config.toml
n_layer = 10
activation = "geglu"
init_std_router = 0.0238
beta1 = 0.9
dataset = "wikipedia_en"
Below are experts of layer 4 (counted from 0) of a mixture-of-experts language model. Rows are named router (the router's row for the expert), gate (a neuron's input weights, with its number), up (a neuron's input weights, with its number), down (a neuron's output weights, with its number) and show model dimensions 0-127. Each number is 500 + 50 x the weight over its row's rms, rounded and kept within 0 to 999. Numbers have three digits each.
After each expert's rows: "gets" lists some tokens that make up at least twice as much of what it gets as of all text. This comes from a sample of Wikipedia text that the model never trained on. Tokens count by the router's weight.

# expert 127
router:446507465512467385416558357502359378539496406497493558514487496462470531461396468488499519587427564502457554472439531497503535460495507536537555482557448512418524575516495522493537505579410500570495439553524479551567503412486427477421569443521543491489533499533510502519512428433506453478495463525563474486590454543458471431422487424554478531535470467529506578495545469527522470502475
gate0:540517495509487511495494458462455463519510443536526499446451524572514406459447502471530513533494466545525531551492587491585483568389385522512508365526573447444398498510468570541533479495516426460473573451519466454511423470403492521438502517521422551521578456508470517419431488407473613542581484558523477545494415501502529464484477567524463587448516503536470522441485501501512384605378
up0:534548484498484514543517463523459460521507467518543430459422481567542496458434493513499491495510505576547516515574607473550470518431367517469531454486611432400351461482486526480504453466448456469499505413619503458527415513443502569482529500565438537510582492505459533467405513432455555578572470580522474521540529542529482481504502479538470630475483454575461524499468451548537432598418
down0:497474536658469529495540491568416466438441525587439538518516452508551444560494459673429522460511517488480499450537448450542560456547520456475565476493513538538460523477424497472526564566504528458513482462419513508543492444554559509522552483583485490531457398534558526457503568486534520463503464586505461531459480474459603495523623468546394399510512470521579497358509499505471481501502
gets: ".", ".\n\n", ",", " and", "==\n", ".\n"

# expert 12
router:455496544505577546478426476457458448559479510600584533500440604437541479555492541433571530419522450475435550591482397389497470525495525499602538484439464490417429498533579521551444550590597448509486476546508561539468630489468574467476537472509470460467483504506562455483531551574531457535450491425415516491444454561533384438387458548501522486487464463466477545485447550502456543432511
gate0:559539543562470436500450480496480494498542517539441551367533543534476496483617549546450504502449529455464524482479502512498520452419549468420582457375597409531515472554381395581464474471620491498480517449523419492473554539531486471466549496516455565486542468562567475501497547584492482398548499468461405537566559534570418469491405541489523559515461448541502473541468494506538598503454
up0:474453467515467507527512449542492493485527523471459473490526515481475480590501548545494505612526449562490541504560548593558477547428585626498476518513456654466469469537594456537441609543470575491486446586547499387539471528482443466487423538482459523397564470530431398616481512513428418508457528498489513547474487475555456546507478494533516519516467511512505461428544561531595469407486
down0:445490416494533568518565568437502522364471494447564505512487430501421570513467463484595526483483471514554522568517437446451545486467503444530485541422543433536506519520488505588488556530514454574471422472505406505573524542381491528478498567459440440528389408497492522543502512503541425478420456516445465541506463449491499617496521487432442544456460580441317540546485529516497558491475
gets: "S", " S", " s", "a", " P", "o"

# expert 2
router:529534527554438525492505449423545460502578391496527470503481487424380544422559608545480545490542495455421454536480460604477470422502486526511589549488486515557565574417530469528422436507491518458455464511582551527519577486469634429462455417547584499496563452540513560488445437558449383548385505536517530531527483517539450495451480468448545519438398447453518447504558497541495428535557
gate0:530494459559515448459538477529465468512539424463523474485553485515479402492457465515507539472467541544545538422463508549422444511475441474502537480520547497502402447599483470522428543488515516462485539587524463469477458532482402455517338508500373507476425458521523465473516522599498468518528508505466470520518585474372497518496511447512441491622502473401526518420474372488499554471507
up0:430483547432525525529481510531482487518513479491533475484498532596576508527510488485454492537551470455476522565538483471570512576546545505479438513462449463523593520426497511544539465517539463547577426464443506530534549470496528552499584526489573525559506586438566522454471528382474514467516532465572493492453428486553446450522546546459497543490568581608435487474533605487420492570426
down0:417517421537481560507533471448529597589536506515488415447444474510502528459576524416582485456393483457464481514452444454609494508455583540516680429469530515519514533469565452603507463499489593487475547418491436474529489516417562443439556468555463470473507525563551530392496536553493528505535443519565440556444601521589479507498508540445523554478498418544599525572609518515475450555443
gets: " the", " in", ",", " of", " United", ":"

# expert 64
router:476595392521474418537526556445494509462472500500528395591514493560422487480612459549557526556439439555395541569418393599398564485488545562523449550557515438462451479472455547507447519513577499495385441486536483541529400570535514572438482453396514470540527458575540475630423568438450471486475550427427462498469505483543534421556465420556523510456418550505519477551440400589566488571520
gate0:463457446485523558515483517527416536559476440571526436518524466484486528538483393512494469501575592570416509407545489499354523494518560484444501496540501457609522566461616492403482569431526498479489513507408510509456497520567488580509482507450557540517466574419561486466555539541483536498502468545484409532508549492513541486550502512534454483488485572498502509444393423542533564461471
up0:505538496458573512584524511522553537483492541530468459598560462510484411441554547483520573440522457573537436554464532485481592441441565520533528547500506487498459459558469400521517521406467495555476507443467488554443369496513434530559493486430465464390627609515530580585505577435364477588481540578512575445469510575444469517593534497434488435491538575408529443480511511539480493534502
down0:526479524468511469474484492498456501465435432477491530555440445493523551510461467426530563527478534585372540495472473367539490451503481545480524559551509543501517448588486496503572525624530494502548484436525511486540521440521483456487585534507472456523534460472471444498580471513444476458480433534556668459468502630528532433534484508503516587488497480574478550478568500417480539449520
gets: " of", " the", " in", " by", " with", " at"

# expert 44
router:480446505470529516465422471589542521480548440471432531581518483517494382548569528519575418480525595463524399485465573516412491535548443463511527429478463581460568477538518429484466415508465488515517527508498478539542496531414541437553528433581519561550474493429421504466459497393523535504509455501484546518484559375448553552555488619387462484500516597465442392537411475423527481516458
gate0:428519528521449491489508425588524466467589489427511488557473389547498447526489473431534499514548539455526618462566630450467435607476455434520540506465483512527493520458484480546529505398566509378530531421532564418494463477509566544482445482491528511522529497532542512508533541468405406517522601493601558515484529436528536460546543442504451422490520554510494462476479489474419491463517
up0:425521558543492535499454442554505476453638528445545455561486446519460436501489512447551523471520490418491563443573562428410429600493479484506470456426461483541485546505484525546535443396569482413546474440514482348452448446468543571580464469465543546489553431495539566464557610516491423515540539519573500545461481442492520442506515450490410459494511543519469411492499478464360547482549
down0:601438579558535548489407522515611521387516520441398528580567467433413488494504482598557462549585443577491498466507476418469433510469512516484523449438563477477498428431545498529577548500583392559573485537495469462537443474525416499480464531508539380450553400529533423488457549409490460533485475504402539517444478478412497426471496482482401576428438544479459497511547506467544572524503
gets: " sl", " re", " hand", " im", " high", " sim"